config.yaml
n_layer: 17
d_model: 192
n_experts: 24
experts_per_token: 1
d_expert: 224
d_shared_expert: 0
activation: "swiglu"
moe_layers: [0, 1, 2, 3, 4, 5, 6, 7, 8, 9, 10, 11, 12, 13, 14, 15, 16]
router_score: "sigmoid"
normalize_top_k: false
routed_scale: 1.0
balance_loss: 0.000615
balance_bias: true
scale_expert_input: true
init_std_router: 0.0144
lr_router: 0.00037
n_head: 3
n_kv_head: 1
head_dim: 64
vocab_size: 8192
norm: "rmsnorm"
norm_place: "pre"
norm_eps: 1e-05
positions: "rope"
rope_base: 2580.0
rope_fraction: 1.0
qk_norm: false
attn_scale: 0.125
tie_embeddings: false
parallel_block: false
init: "normal"
init_std_qkv: 0.0361
init_std_o: 0.0
init_std_up: 0.0361
init_std_down: 0.0
optimizer: "muon"
lr: 0.00713
lr_mult_down: 2.0
beta1: 0.95
lr_head: 0.00791
grad_clip: 2.0
warmup_steps: 200
schedule: "wsd"
decay_fraction: 0.899
decay_shape: "sqrt"
final_lr_fraction: 0.1
batch_tokens: 65536
seq_len: 256
doc_mask: false
train_tokens: 339100000
steps: 5175
dataset: "wikipedia_en"
Below are experts of layer 6 (counted from 0) of a mixture-of-experts language model. Rows are named router (the router's row for the expert), gate (a neuron's input weights, with its number), up (a neuron's input weights, with its number), down (a neuron's output weights, with its number) and show model dimensions 0-191. Each number is 128 + 32 x the weight over its row's rms, rounded and kept within 0 to 255.
After each expert's rows: "comes after" lists some tokens at least twice as common just before its tokens as in all text; "raises" lists some tokens whose logits its average output raises strongly, later layers aside. This comes from a sample of Wikipedia text that the model never trained on. Tokens count by the router's weight.

# expert 19
router [145 132 128 118 134 136 104 148 115 143  97  98 124  90 119 108 129 155 149 136 146 121 134 121  88 178 126 174  82  72 154  70 114 166 137 207 147  99  98 108 137 135 176 151 130 209  99 114 137 107  10 159 133 102 130  84 169 154 122 179 163  96 109 110 168 126 164 133  71 147 135 103 125 119 172 109 151 146 123 177  99 131 104 102 105 102 130 130 121 179  67  59 128 155 128  92 101 141 137  73 164  98 133 150 145 136  39 125  62 124 135 130 189 147 183 129 104 114 136  85 155  83 101 141 133 132 144 129 133  59 127  80 106 127  95 106 117  93  38 165 140 150 138  94 117 150  95 146 108  80  98 139 104 109 143 105 183 174 127 140 101 123 108 108  65 154  65  93 155  99 195 122 134 121 153 117 122 117 143  65 135 156 110 145  95 112 131 134 108 102 182 135]
gate0 [147 120 135 172 149 200 139 148 181 124 166 178 136 120 132 175  93 135 124  50 151  73 152 129 109 131 130 139 113  81 128 140 139 190 108 164  58 192 154 101  90 187 118 146 117 152  83 104 115 170 121 137 160 148 162  81 117 121 138  86  61  95 115 117 109 150 190  79 126 163  84  95 124 163 183 131  88 167 109 124 109 125 103 144  61 151 163  80  88 145 139 147 142 112 152 144 146 128 119 194 200 159 157 120 178 120  80 187 126  95 143 151 164  74 155 111 169 165 100 102 122  95 143 120 166  88  74  81 158 144 132 124 136  82 124 127 168 125 129 142 114  89 132 132 131  83 152 131 193  96  96  86 133 138 152  95 142 111 173 149  87 146 144 112 215 118 142 125 158 102 143 173 204 143 111 142  95 132 154 142 136 121 154 167  97 125 131 121 115 115 175 138]
up0 [118 106 129 133  85  96 130 189  99  86 119 120 181 106  56 107 145 132 122 129  60 117 149 162 122 157 136 125 124 145 115 162 128 110 124 103 182  98 126 109 121 128 130 132 121 137  78 158 121 120 201 166 154 149 167 131 116 156 172 212 174 183 118 154 161  50 134 160 148 151  87 141 165 107 101  79 161  97 166 112 139  67 144 128 207 128 106 181 103  82  96 134 122 100 128 213 132 126 156 129 149 120 115  88 158 136 158  97 186 183 132 161 117 122 147 167 149 116 145 116 125  78 116 147 143 115 159 142  94 151 134 112  70 156 136 128 132  99 117 154 171 128 101  95 120 131 120  70  68 117  95 110 117 197  90 113 139  81  62  68 115 132  81  86 122 127 142 133 142  92  90 164  95 170  91 124 121 165  76 153 173 114 105 152 148 159 172 177  72 139 120  97]
down0 [102 125 136 100 158  99 104 112 144 148 141 148 146 113  99  88 126  97  69 147 176 127 140 123  88 179  81 130 143  50 169 110 169 104 100 152  65 119 153 144 101  79  33 171 140 124 119 155  65 147 125  90 121 137 156 200 104 150 120 131 113 176  81 155 131  74 159 103 124 166 119 137 172 222  76 136 131  95 134 159 162 129  80 114 127 125 123 113  87 119 144 148 152 102 108  98 180 155  86  95 156 180 175 133  69 127 138 126 136  89 118 129 103 139 134 159 149 147 145 146 173 133 127 191  86 135 195 143 114 127 156 168 136 128 110 133 117  96 100 132  96 107 125 177 163 140 118 130  81 149 129 192 144  82 117 182  77  99  96 145 164 175 164  81 117 159  87 110 187 101  96 119 173 132 138 164 151 148 133  66 179 134 154  89 154 120 102 112 102 131 126  82]
comes after: "2", "0", " ", "–", "1", "3"
raises: "1", "0", "3", "2", ".", "5"

# expert 13
router [191 127  71 111 192 161 103 146 107 182 162 102 111 111 137 115 135 176 138 125 157  97 156 175  87 117  97 134 130 146 184 131 163 152 111  90 166 144  95 109 136 169 183 155 122 196 137 104 160  83  80 113 160 206 107  95 127  86 146 116 166  94  78 119 131  45 168 117  67 135 136  95 111 110 163 166 126  71 131 130  62 118 132 107  88 109 135 108 117 116  80 126  61 124 133 107  73 170  82 123 108 127 114 111 117  97 101 110 102  99 133 158 128 110 168 113 109 130 165  49 103 120 112 115 140 160 130 162 139  64 163  67 132 126 118  97 114 110  93 116 167 126 148  84 100 153  79 176 122 102 116 147  66 111 104 113 134 176  97  99 111 126  79 174 116 155 169 131 155  94 144 129 145  87 154 121 165 176 118  85 117 155 121 207 112 118 120 167 133 108 168 176]
gate0 [101 146 130 110 103 101 146 132 148 117 139 142 183 139 109 107 172 170 155 113 122 150 135 116 117 163 165  50 149 187 182 121 160 127  99 169 164  90 159 121 156 125  99 107 174 194 109 142 132 135 106 132 112 119 173 117 116 128  51 148 147 150 121 101 113 141 159 132 120  90 117 133 153 135 148  88 207 161 134 126 171 123  89 130 144 230 177 135  94 163 180 128 154 121  90 126 130 115 101 140 116 137 174  92  86 175 115 169 123 179 122 172 101 112 114 170 128 156 109 106 184 137  50 163 117 156  79 147 115  79 168 112  71  89 160  72 176 126 138 157 182 144 133 119  77  96 147 170 155 124  90  92  88 143 137 187  96  78 188  66 133 141 103  99 168 136 148 108  89 105 125 119 154 116 141 140 165 142  97 108 138  91  65 176 101 137 141 173 157 168 113 127]
up0 [173  97 141 143 133  68 168 133  79  94  88 143 105 102 145 136 196 190 130 164 113 142 108 102 106 201 158 148 116 187 129 133 118 149  93 127 142  89 132 167 172 129 149 135 128 163 118 150 182 120 135 113 133 141 119 141 107 123  74 129  88 149 142  93 199 130 154  83 108  98 112 119 155  70 162 102 134 168 124 113 123 133  65  73 121 184 157 122 145 122  86  74 122 149 142 130 111 169 130 138 107 125 170 117 112 209 119 118 103  96  81 107 115 118  80 152 138 160 174 135 202  96  76 197 108 170 107 139 175 147 126  83 120 125 142  46 105 131  88 170 212 118  78 103 106 147 179 147 106 163 128 123 123 106 146 113 132 139 135 129 229 107  99 136 114 124  69 104 135  86  80  90 145 142 167 174 163 107 120 125  92 156 140 109 131 142 140 114 177 105 110 128]
down0 [143  83 118 126  58 165 149 116 157 188  76  91 108 123 137  55 207 119  97 124 189 111 156 132 122 139 142 113 155 111 148 156 167  73  50 192 152 154 120 147 110 166  85  92 140 120 164  92 151 138 137 139  99 204 119 156 127 141 109 138  81 116 143 153 159  84 131 141 127  82 102  85 107 121  95 157  88  93 167 125 124 145  89 190 116 144 159 159 120  73 149 110  96 137 116 184  90 114 132 103 173 106  94  96 200 132 148 124 137 150  99 149 103  98 101 121 149 134 164 174 146 126 166  56 113 142 100 135 100 130  75 111 167  94 122 134 168 161 152 126  85 149 100 130 147 134 150 115 157 129 116 131 172 121  94  64 142 171 141  92 201  87 146 145 155 119 123 134  83 152 144 180 120 111 130 193 140 153 103 170 112 164 106 184 153  96  75 185 125 155 153 127]
comes after: "1", "9", "8", "7", "4", "6"
raises: "e", "2", " |", "l", "4", "."

# expert 21
router [125 146 156 143 162 109  97 113 136 116 121 119 102 104 116 138 131 174  86 186 162  84 159 174 107 146 191 143 143 127 160  99 119 197 140 166 123 118 126  66 127 146 138 119 105 135  92 104 156  70  71  94 154 123 147 114 198 160 141 136 118 125  89 155 123  84 138 102 146 132 129  65 145  99 154 158 117  65 144 180 120 104 149 166 143  91  90 146 165 104 107 114 111 195 148  84 139 168 110 120  77 100  72  91 211  68 113  66  72 171 154 140 167 118 162  64 133 165 169 109 130 176 145  70 170 132 114 150  80 127 150  95 165  91  78 102 111  96 120 112 159 158 185 121 100 132  91 108 125 113 127 177 118 152  49 127 128 172 137 115 136 120  84 127  94  98 123 140 107 108 167 145 121 129 143 117 127 148  76 116  99 136 125 136  74  80 169 106  48 153 152 127]
gate0 [116 104 167 167 167 143  88 124 123 107  85 190 122 160 149 134 114 103 179 143 163 146  98 123 152 140 130 120 157 116 138 161 172 120 101 115 128  31 157  92  78 153 144 129 137 147 143 173 129 151  80 132 158  60 171 144 141 151 132  58 114 147 125 134  82  72 143 110 155 180  96 142 112  85 116 160 112 149 147 150 140 137 148 162  98 125  80 182  87 143 121 197 127 102  62 113  81 102 155 153  75 141 115  95 156 121 119 111 113 142  98 103 154 152 190 128 200 148 128 156 144 147 111 144 113 107 153 167  70  32 115  89 102 125 123 155 127 146 149  90  92  49 145 108 159 132  99 113 121 138 111 130  69  82 131 157 169 159 191 113 161 130 159 141 103 159 142 170 110 109 103 164 105 111  81 129 118 107 118  75 156 179 115  93  44 128 109 121  66 140 132 142]
up0 [110 108  77 158  76  86  83 161 110 160 119  24 160 157 126 129 146 102 149 108 103 152 153 170 176 218  89 135  82 185  94 156 144 114 113 172  78 160  98 167 155 132 193  97 112 180 166 119 184 152 149 161 115 106  93 156 112 155  94 161 142 153 119 104 179 125  93 109 157 144  80 141  49 169 141 152 117 164  76 131 136 132  73 143 119 138 154  84 137  69 105  98 103 110 135 150 140 111 102  58  79 100 109 140 124 157 169 142 109 102 139 159 120 169 120 158 165 120 137 117 143  91 120 159 141 147 145  90 151 104 169 126  99 131 147 122 117 125  66 125 120 159 126 153 166 153 174 148  72 110 136 128 144  81 158 135 165 105 116 175 191 209  77 126 111 120 138 133  97 114 155 129 149  96  85 114 127 132 147  81 131  93 115 122 154 100 132 142 189 165  84 148]
down0 [192 178 139 139 155 183 114 103 182 105  80  31 140  89 121 128 114  44 154 163 110 131 119 120 115 131 159 120 120 124 159 151 105 169 108 156 132  91  77 119 145 106 177 172 122  87 135 118 113  84 111 179 126  78 163 158  56 149 152 139 125 173 115 163 145 122 138 147 120 153  65 102  87  94 156 190 155 123 146  41 127 177 157  95 124 126 133 108 165 155  76 133  99 164  94  87  87 162 136 126 113 135 107 128 104 111  48  77 143 184 136 124 147  93 139 162 139 100 129  75 108 103 127 139 149 169  84 140 186  72 143 112 129 120  99 111 127 106  45 113  99 108 137  93 154 124 121 133  50 107 158 118  91 116 137 134 127  84 120 138 148 153 204 113 107 115 102 117  97 108 140 115 143  94 154 125 116 148 165 140 134 158 103 125 152 137  79  69  87 102 164 142]
comes after: ".", ".\n\n", ",", " .", ").", "6"
raises: " (", " |", " and", "at", "\n", ")"

# expert 14
router [110 141 100 130 168 118 195 131 103 139 164 142  97 146 118  76 127 180 140 181 132 121  95 164 143  92 125 170 121 117 131 128 116 121  95 175 107 110 154  82 155 180 170 149 119 217 118 110 129 122  58 125 128 151  75 146 147 148 118 106 139 101 110 108 122  85 153  74  74 149 160 136 138 101 133 145  87 100  90 122 144 143 157 111 144  95  55 160 182 171  28 112  51 177 148 132  66 152 139 111  61 128 138 118 133 129  80 139  57 104 135 119 200 145 177 109 146 134 148 134 181 175 137  98 161 103 128 174  80  83 126 103 143 103  92 105 110 114  75 136 132 155 147 165 103 130  73 130 156  76 160 141 128  90 101 111 137 130  61  97 102 130 108 154 137  88 147 134  99 125 141 115 162 119 148 124 125 124 191 154  85 150 171 190 107 120 132 116 114 132 181 153]
gate0 [157 146 115 141  72 143 136 125 170  95 157 104  96 122 113 198 182  92  89 139  63 157 157 165 173  84 128 176 180 129  99 104 165 149 133  38 187 139 105  90 133 179 101 170 118 131 121 145 150 165 114  73 130 128 165 155 118 177 172 133 166  73 194 119 134 171 147 150 151 179 147  96 150 111 200 182 154  82  95 206 159 127 123 139 148 148 124 108  66 151 139 146 111  90 115 116  97  52  89 163 164 149  92 142 118  77 123 117 115 129 146 106 148 114 195 150 111 116 132  96 115 186 124 162 112 132 190 151 117 129 122 162  88 141 112 119 149 104 106 137 126  93 180 186  92 159 126 176 161 112 126  95 135  92 132  83 118 106 115  79 100 160 175 109 150 188 117  96 140 107  85 121 119 112 127  96 104 165 170  96 129 145 115 159  95 118 112 113 137 101 123 131]
up0 [ 90 117 143  85 111 197 109 116 122  81 203 141  82  94 133 152  81  89 140 165 144 144  48 143 139 137 119 110 128 120  91  48 144 106  96 121 141 112 127  82 108 131  88  96 132  66 108 159 158 129 162 128  58  84 115 174 121 171 183  95 170 111  87  97 102 124 108 161 142 122 203 151 142 143 147 140 136  54 131 121 120 110 120  77  95 140  86 148 114 155 107 132  83 134 187 147 152 138 175 139 150  83 116 135 123 133 116 133  93 159 184 105  99 143  86 148  39 124 164 116 139 194 133 180 109 115 142  85 123 150 149 150 148 167  59 113 140  87 141 184 109 209 134  87  99 134 128  94 152 114 141 119 132  96 143 138 139 168 129  37 119 139 117 140 108 120  99 137 163  77 128  96 164 127 141 137 148 215 118 127 117 161 141 166 122 118 109 111 104 135 142 141]
down0 [ 88 104 119 169  96 129 107 106 134 113 132 150 164 125 138 106 116 155  91 118 146 121 130 127  73 150 167  72 147 140  96  74  89 105 114 173 108 115 134 134 128 174 156 126 172 136  87 139 124 180  87 118 106 144 175 159 167 118 121 135 132 172 188 112  94 101 134  87 119 209 112 120 137  71 120 121 108 123  83 137 120 171 101 160  82  95  74 146  88 114 131 194  83  93 171 154 151 146  98 132 134 137  89  82 170  61 123  87 145 187 164 163 112 115 165  87 139  76 115 153 174 121 151 111 116 197 162 173 101  92 150  85 136 186 128 136 159 183 132 172 113 185 107 176 160  95 143 183 129 136  75 157 133 174 102  84 153  74 112 115 124 124  89  65 181  69  93 105 121 144 115 130 112  73 112 107 136 165 126  65  90 101 161 119 132 152 129  78 154 147 115 134]
comes after: " K", " R", " B", " L", " H", " M"
raises: "ing", ",", "in", "b", "m", "c"

# expert 11
router [131  75 122 174 129 140 108 174 135 174 137 115 132 111 125  89 101 175 128 197  81 110 161 179 102 154 150 182 135  54 151 119 142 132 117 132 122 131  95 136 125 211 201 180  75 131  76 102 138 116  63 205 101 177 116  79 125 168 188 151 114  47 157  78  85 114 119  71 118 100 102  80 148  99 115 122 160 134  85 130  75 108 126 134 178 124 153 164  99 116 130  92 135 169 125 153 135 183  56 136  88 139 122 148 173 103 100 107 114 139 137 185 166 102 128 124  92 198 146 101 108 170  94 141 134 128 136 154 142  79 131 110 128  99  48  98  99 118  91 105 138 145 154 151  90 149 104 151 114 148 157 162  62 120 114 127 113 177  83 110 104  94  74 116 122 111 121 137 145 134 194  77 131 125 135 130 142 157 113 124 110 137 139 120 135 114 146 144  99 132 155 112]
gate0 [105 170 135 163 127 167 127 136 151 141  93 127 178 119 110 123 175 116 107 197 117 129 154 141 111 136 150 109 160 167 126  79 101 161 107 116 119 157 155 142  92 120  95 111 114 118 118 106 118  99  77 140 133 217 184 109 122 144 167  28  90 114  56 127  93 134 103  57  98 145 180 130  92  79 129 149 134 159  27 105  78 155 182 145 150 154 122 159 160 190 100 116 116 124 174  96 134 117 134 135 145 139 130 204 146 159 131  84 180 157 110 112 124 146 145  90 103 131 109 122 132 160 113  83 104 131 136 177 158  61  84  98  80 132 161 103 144 114  92 133 127  94  75 162 130 121  59 138 142 202 135 103 144 149  89 125 120  42 147 120 134 154 131 116 139 123 110 189 121 157 110  95  67 153 135 161 132 118 143  84 117 127 151 129  99 120 124  82 111 137 154  80]
up0 [118 114 124 106 149 118 144  91  88 125 103 107 130 133 106  81 155 156 156 112 210 100 110 147 163 116  52 220 120 144 123 137  27 126 125 138  77 183  89 148 129 131 159 146 171 108 159  94 175 135 138 123 120 161 135 107 133 153 130 193 146  74 119  86 104 142 157 181 196 125 151 173 160 129 114  88 169  98 208 116 180 112 137 137 105 153 178 148 148 157 138 108 136 100 158 139  86 144 139 104  70 168 174  96 182 107 125 145 168 182 192 173 147 111 107 117 201 128 130 151 154  92 152 155 105 166 130 125  82 124 205 121 125 127 131 131 146 102 146 137  77 154 128 104 125 143 150  92 101 166 115 156 143  84 135 109 142 142 162  73 131 172 118 170 115 107 102 162 119  77 129 118 142 111 179 137 151 122 150 141 148  62 171 145 129 148 158 132 164 182 132 103]
down0 [130 158 152 153  81 142 158  95  77 161  94 116  54 124  81 145 158 113 207  91  93 144 134 154 121 110  80 193 118 102 132  99 135 129 130 118 127 119  93 128 126 139 109 159 104  69 101 118 164  95 115 101 161 156  97 138 112 201 149  77 178 183 109 128 162 118 146 105 145 180 117  75 153 132  98 139 176 123 150 147 105  99 152 130 164 122 157  85  58 187 103 195 155 154 140 117 111 213 119 127  71 151 130 103 145 157 142 156 110 154 105 125 152 121 126  41 115 143 111  63 119 168 114 197 116 180 131 144 131  80 142 132 119 134 151 116 131 117  75 140 112 110 125 103 109 210 138  72  89 189 128 142 117 101 129 145 115 137  56 106 141  98 169 124 148  72 172 173 113 106 136 100 117 145 162 124 166 116 105 142 161 186 152 122  82 127  89 146 156 141 120 115]
comes after: ",", " to", " and", " as", " in", " was"
raises: " the", " ", " season", " a", " as", " in"

# expert 4
router [162  61 100 108 140  76 121 161 108 176 133 173 139 141 117 119 144 165 125 133  99  71 184 151 112 117 112 109 159  74 119 129 108 192 107 149  98 165  82 100 100 160 155 135 113 124 116  81 173 113 132 111 103 181 136 152 150 147 123 186  87 142 109  91 176  59 175 146 112 101 143  71  97  90 132 151 107 135  78 126  64  77 177 129 124 113  85 115 141  90 107 102 104 192  90 118 116 103  71 136 105 114  92 111 141 152  91 117 116 104 138 145 160 100 164 118 151  59 165 156 102 166 134 127 144 120  95  91 146  54 128  85 125  96  82  87  73 136 112 165 136 144 147  98  84 157  88 110 129  99 120 110 150  86  85  59 135 160  85 162  67 124  96 117 101 140  94 139  84 139 182  86 139 141 190 144 110 130  74 141 117 186 126 155 121  75  91 118 120 113 171 108]
gate0 [217 108 101 124 181 139 160 164 129 164  81 145 135 104  96  68 129 168 126 103  98  81 126 131 125 145 134 143 129  84 150 158  92 208 191 176 104  65 107 159 133 113 187  95 104  86 131 166  97 126  75 114 208 191  67  85 165 124 138 132 139 161 137 104 113  94 105 115 150  79 158 112  81 101 133 131 121 115 123 187 130 114 125 102  75 137  97 147 149 116 164 107 194 178  92 200 134 122 136 146  82 123  96 105 103  73 104 136 101 141 153 157 123  91  94  57 117 111 169 129  51 118  99 102 148 123 106 152 117 139 132 114 117  97 135 136 108 197  72 126 141  71 103 129 156  91 108  93  78 107 114 111 128 152  74 176 183 106 149 113 109  96 101 138 126 170 154 140 103 109 113 128 130 155 122 143  96 130  96 136 106 142 128 175 169  95 131 119 100  85 114 114]
up0 [173 138 115 170 142  96  98 115 128 111  81 158  85 125 154 158 145 135 114 159 102 161 182 108 148 129 189 173  97 175 155  88 113 167 138 172  70 135  62 116 113 157 137 188 119  52  97 143 156 117 110 108 110 149 128 122 151 107 162 150 145 145 108 124 132 131 103 146 165 102  84 105  77  55 133 133 109 214  97 171 108 108 106 133  88 123 125 160 153  89 139 139 186 174  91 130 157 107 101 108 113 219 108 123 126 118 128 140 124 101 102 104 167 122  95 136 179 105 132  90 100 150 137 106  70  95 101 145 137 154 121 148 158 176  89  84  99 116 133  58  91  91 126 131 153 136 149 160 106 147  92 126  37 155  86 125 182 149 131 149  25 122 129 104 101 158 117 146  96 123 146  75 150 108 186 124 123 114 130  61  83 139 102 176 102 165 149 140 123 106 136 141]
down0 [179  89 107 118 130 156  75 163 103 175 130 115 127 165 168 125 169  66 151 135 162 153 129 144 114 136 149 134 128 113 134 170 130  74 113 176 111 127 151 147 177 136 145 101 122  75 135 133 182 113 198 145  87 122 124 185 107 146  93 102 118 118 129 110 171  79 145 113 116 106 171 107 135 128 121 124 130 124 131 116 160 128 148  95  85 159  79 126  66 106  63 189 143  92 144 162 112 123 119 186 174 194  95 117  92 152  91 125 104  94 142 118 133 159  75 174 155 153  88 139 169 177 115 188 152  76 156 182  94 139 116 116 129 116 183 165 128 112  87 209 169 113  77 122 172 136 133 119  60 203 117 191  83 102 164 118 101 155  77 126 165 177 157 156 156  92 180 138 129 152 134 104 144 138 146  87 134 112 107 163 142 101  82 126 118 160  86 135 160 115 173 149]
comes after: " a", " the", " and", " of", " with", " an"
raises: " ", ",", " m"

# expert 0
router [170  94 164 140 144 156 107 141 151 151 142 143 161 109  80 129 158 134  99  89 152  93 173 179 116 187 163 176 128  84 158 122 128 144  63 111  88 122 126  92  77 163 191 133 148 218 122  86 148 151   4 172 135 188 157 153 129 160 153 126 123 113 109  94 120  78 133 136  85 135 113 116 152 101 121 186 113  97 108 126 106 132 163 179 114  89 130 146  85 103  96 106  90 162  86 176 135 176 131 150 138  82 123 112 130 115 106 109 109 126 156 190 173 132 148 128 120 131 149  66 137 148 144 155 123 148  87 118 111  96  98 131 113 141 127  59  81 142  74 111 123 216 132 130  90 124 132 145 135 141 132 129  82  87 136 109  90 205  95 104  45 111 103 126 139 124  99 116 155 101 141 110 108 148 135  93 134 113 148  75 106 150 121 211 126 113 120 148  89 151 115 125]
gate0 [118  67 104  79  73 104  54 119 123 141 166  88 141 145 150 127 130 186 124 128 123  96 146 144 143 148 130 164 177 117 101 131  87 114 140  91  94  91 148 154 103 136 124 168 198 130 159 186 131 136 175 109 143 106 170 134 188 136 150 137 164 151  71 101 144 167 112  93  79 138 114 128 121 152 136 131 142 109 139  88 127 100 179 143 105 153 164  70 146 183 161 117 111 118 129 121 184 178 156 104 120 170 118 150 148 161 111 165 121  99  99  54 193 159 119 147  90 131 127 114 136 152 130 168  46 108  89  66 156  89 132 148 119 130 151 143  95  99  97  44 111 114  53  74 105 118 155 130 170  58 101 137 128 114  55 120 111 127 153 133 109 128 112 121 130 168  77 113 193  92 192 129  50 139 140 161 134 103  97 139 125 159 139  98 128 131  93 166 135 124 116 110]
up0 [139 138 131 153 159 120 117 143 138  84 137  77  94 137 141 116 119 144 176 102 125 117  77 141 139  85 127 127 148 101  93  99 132  79 120 179  69 137  62  84  99 112 147 143 173  98  70  96 174 114 148 116 117 141 169 115 199 102 135  93 144 171 119  82 167 141 174 130 170 205 101 111 127 132 129  91  93 173 157 166 203  76 172 115 126 107  64 109 194  91 133 125 101 134 130 111 126 140 113 116 148 101 123  98 177 145 159 126 167 104 152  81 167 169 159 166 141 200 162 145 106 147 109 165  82 129 120 118  60 110 194 129 126 109 108 117 168  97 127  91 134 116 132 138 107 115 103 166 147  59 126 126 182 116 186 151 124 128 159  95  74 117 156 110 140 109 178 116 121 178  89 104  73 200 126 125 117  93 172 155 143 120  60  79 138 158 152 134 140 115 152 164]
down0 [ 84 156  88 151 127 158 115 130 132  88 185 129 137 170 162 115 146 146 157 115 157 110  92 119 130 139 155 179 127 180 152 160 106 151 156 102 152 139 120 149 188  85 135 139  96  96  51 153 121 136 150 187 149 149 137 183 125 133 133  93 142 113 165 194 102 107 143 162  69 129 163 139 104 182 150 163 170  88 145  94 101 106  90 120 174 151 162 148 116 126 147  96 112 110 183 145  74 118 119 124 184 120  91 117 105 141 131 114  81 180 139 188 125 150  83 115 160 122 131 112 100 177 171 118  52  91  65 172 135 165  90 164 149 168 118  82 157 168 146 153 160 154 112 125 128 194 192 125 114 110 144 132  90  83  78  83 126 141 121 137 153 110  43 139  90  98 125 144 108  89 163  57 146 122 151 121 118 160 131 162 105  70 115 157 124 116 140  64 172  94 148  91]
comes after: " in", " of", " (", " one", " In", " a"
raises: ".", "on", "\n", "al", "ra", "in"

# expert 3
router [185  74 106 140 167 201 141 205 133 129 126 160 110 112 137 124 124 173 152 132 117  87 171 139 172 161  90 125 109 113 154 108 121 121 109 127 131 122 104 165 146  86 137 186 125 197 115  89 168  86  68 135 139 139 120 113 148 181 126 130 174  75  87  87 111  33 155 106 106 124 100 101 134 157 118 127  97 103 105  88 124 145 110 119 169 101  91 162 127 163 128 174 129 108 118 116  73 114  76  85  85 185 130 153 157 131 127  56 122  84 138 198 139  98 151 100 140 148 149 102 179 125 129 127  79 126  85 118 188 129 104 120 143 156 136  82  59 154  71 159 128 123 153 175 151 126  96 137 131 101 143 151  61  70 128  57  94 149  57 118  93 125 145  79 130 103 126 136 103 127 138  95 174  85 144 130 148 126 149 119  92 144 122 135 143 100 146 196 106 161 157 113]
gate0 [117 113  86 153  78 121 156 133 153 125 138 143 200 170 152 192 159 164  77  91 121 104 177 104 181 147 175 128 169 161 108 102  76  91 147 135 153 111 102 111  84 174  75  86 165 124 104 121 139 184 100  89 122 165 143  62 107 131 167 131 126 106  98  76  99 103  83 146  94 180  55  91 110 120 107 134 116 148 121 123 142 160  73 157 135  66 180 173 109  87 113 115  88 147 115 148 176  94 153 154 156  86 153 150 131 141  82 107  89 119 159 116 125 153 173 137 143  93 128 130  78  79 138 164 108 182  99 114  94  73 126 110 155 142 163 104 113 124  98  73  80 136 148 158 144 158 134 132 149 151 109  84  83 112 105 115  90 158 105 125  84 167 143 163 145 136 114  93  89 132  77 151 177  80  91 189  76 121 151  93  49  94 132  99 110 107 144 125 150 118 132 133]
up0 [116 145 116 129 201 153 152 136 206  96 162 113  80  80 162 169 123 105 133  88  83 123 108 124 153 102 118 153 123  96 183  49 118 148 158 147 159 102  69 140 162 154 101 148 192  92 167 113 174  85 124 114 167 146 113 104 102 147 111 132 161 109 124  92 125 121 111  96 135 136  58 155 118  84  94 114 109 120  91 124  79  97  82 109 165  92  94 145 113 159 125 135 149 123 122 105  88 133  37 170  78 136  61 163 116 162 120 100 145 171 175  87 135 124 133 147  98 123 154 101  97 147  80 192  60 125 138 167 111 140  74 117 105 116 163  89 170 140  96 117  89 141 175  99 159 147 117  74 135 122 170  66  66 165 128 118 101 132  93 135 141 120 160 181 102 119  82 140  83 171 155  77 132 113 103 136 105  96 156 136 112 145 139 153 153 182 139 164 148 114 160 162]
down0 [146 108 152 115 142 132 103 153 166 153 132 123 139  93 151 100 117 114 136 157 144  79  92  83 103 130  80 151 134 145 156 112 112 120 139 144 148  70  89 150 163  53  82 210 125 147 139 173 107 146 173 121 147 133 103 152 162 143 145 143 105 117 101 141 122 141 140 131 140 124  99 153  85 129 118  88 142 114 190 136  90 160 169 154 186 149 101 105  73 125 201 163  69 147 150 126 133 135 135  98  74 123 124 105 173 228 128  86 111 117 117  77 145 117  75 103 166 157 115 125 152 165  92  59 120  91 129  84  79 164 149 174  93 121 142 190 142  85 156 167  67 148 137 116 140 158 147 139 133 153 148 112 136 145 126 119 194  89 175 127 129 153 184  89 121 144 102 150  97 114 195  87 148  98 127 144 149 129  81 149 194 160  51 141 117 114  64 138 151  65 100 126]
comes after: " the", " of", "ic", "ol", " United", "al"
raises: ".", ",", " ", " and", " in", " of"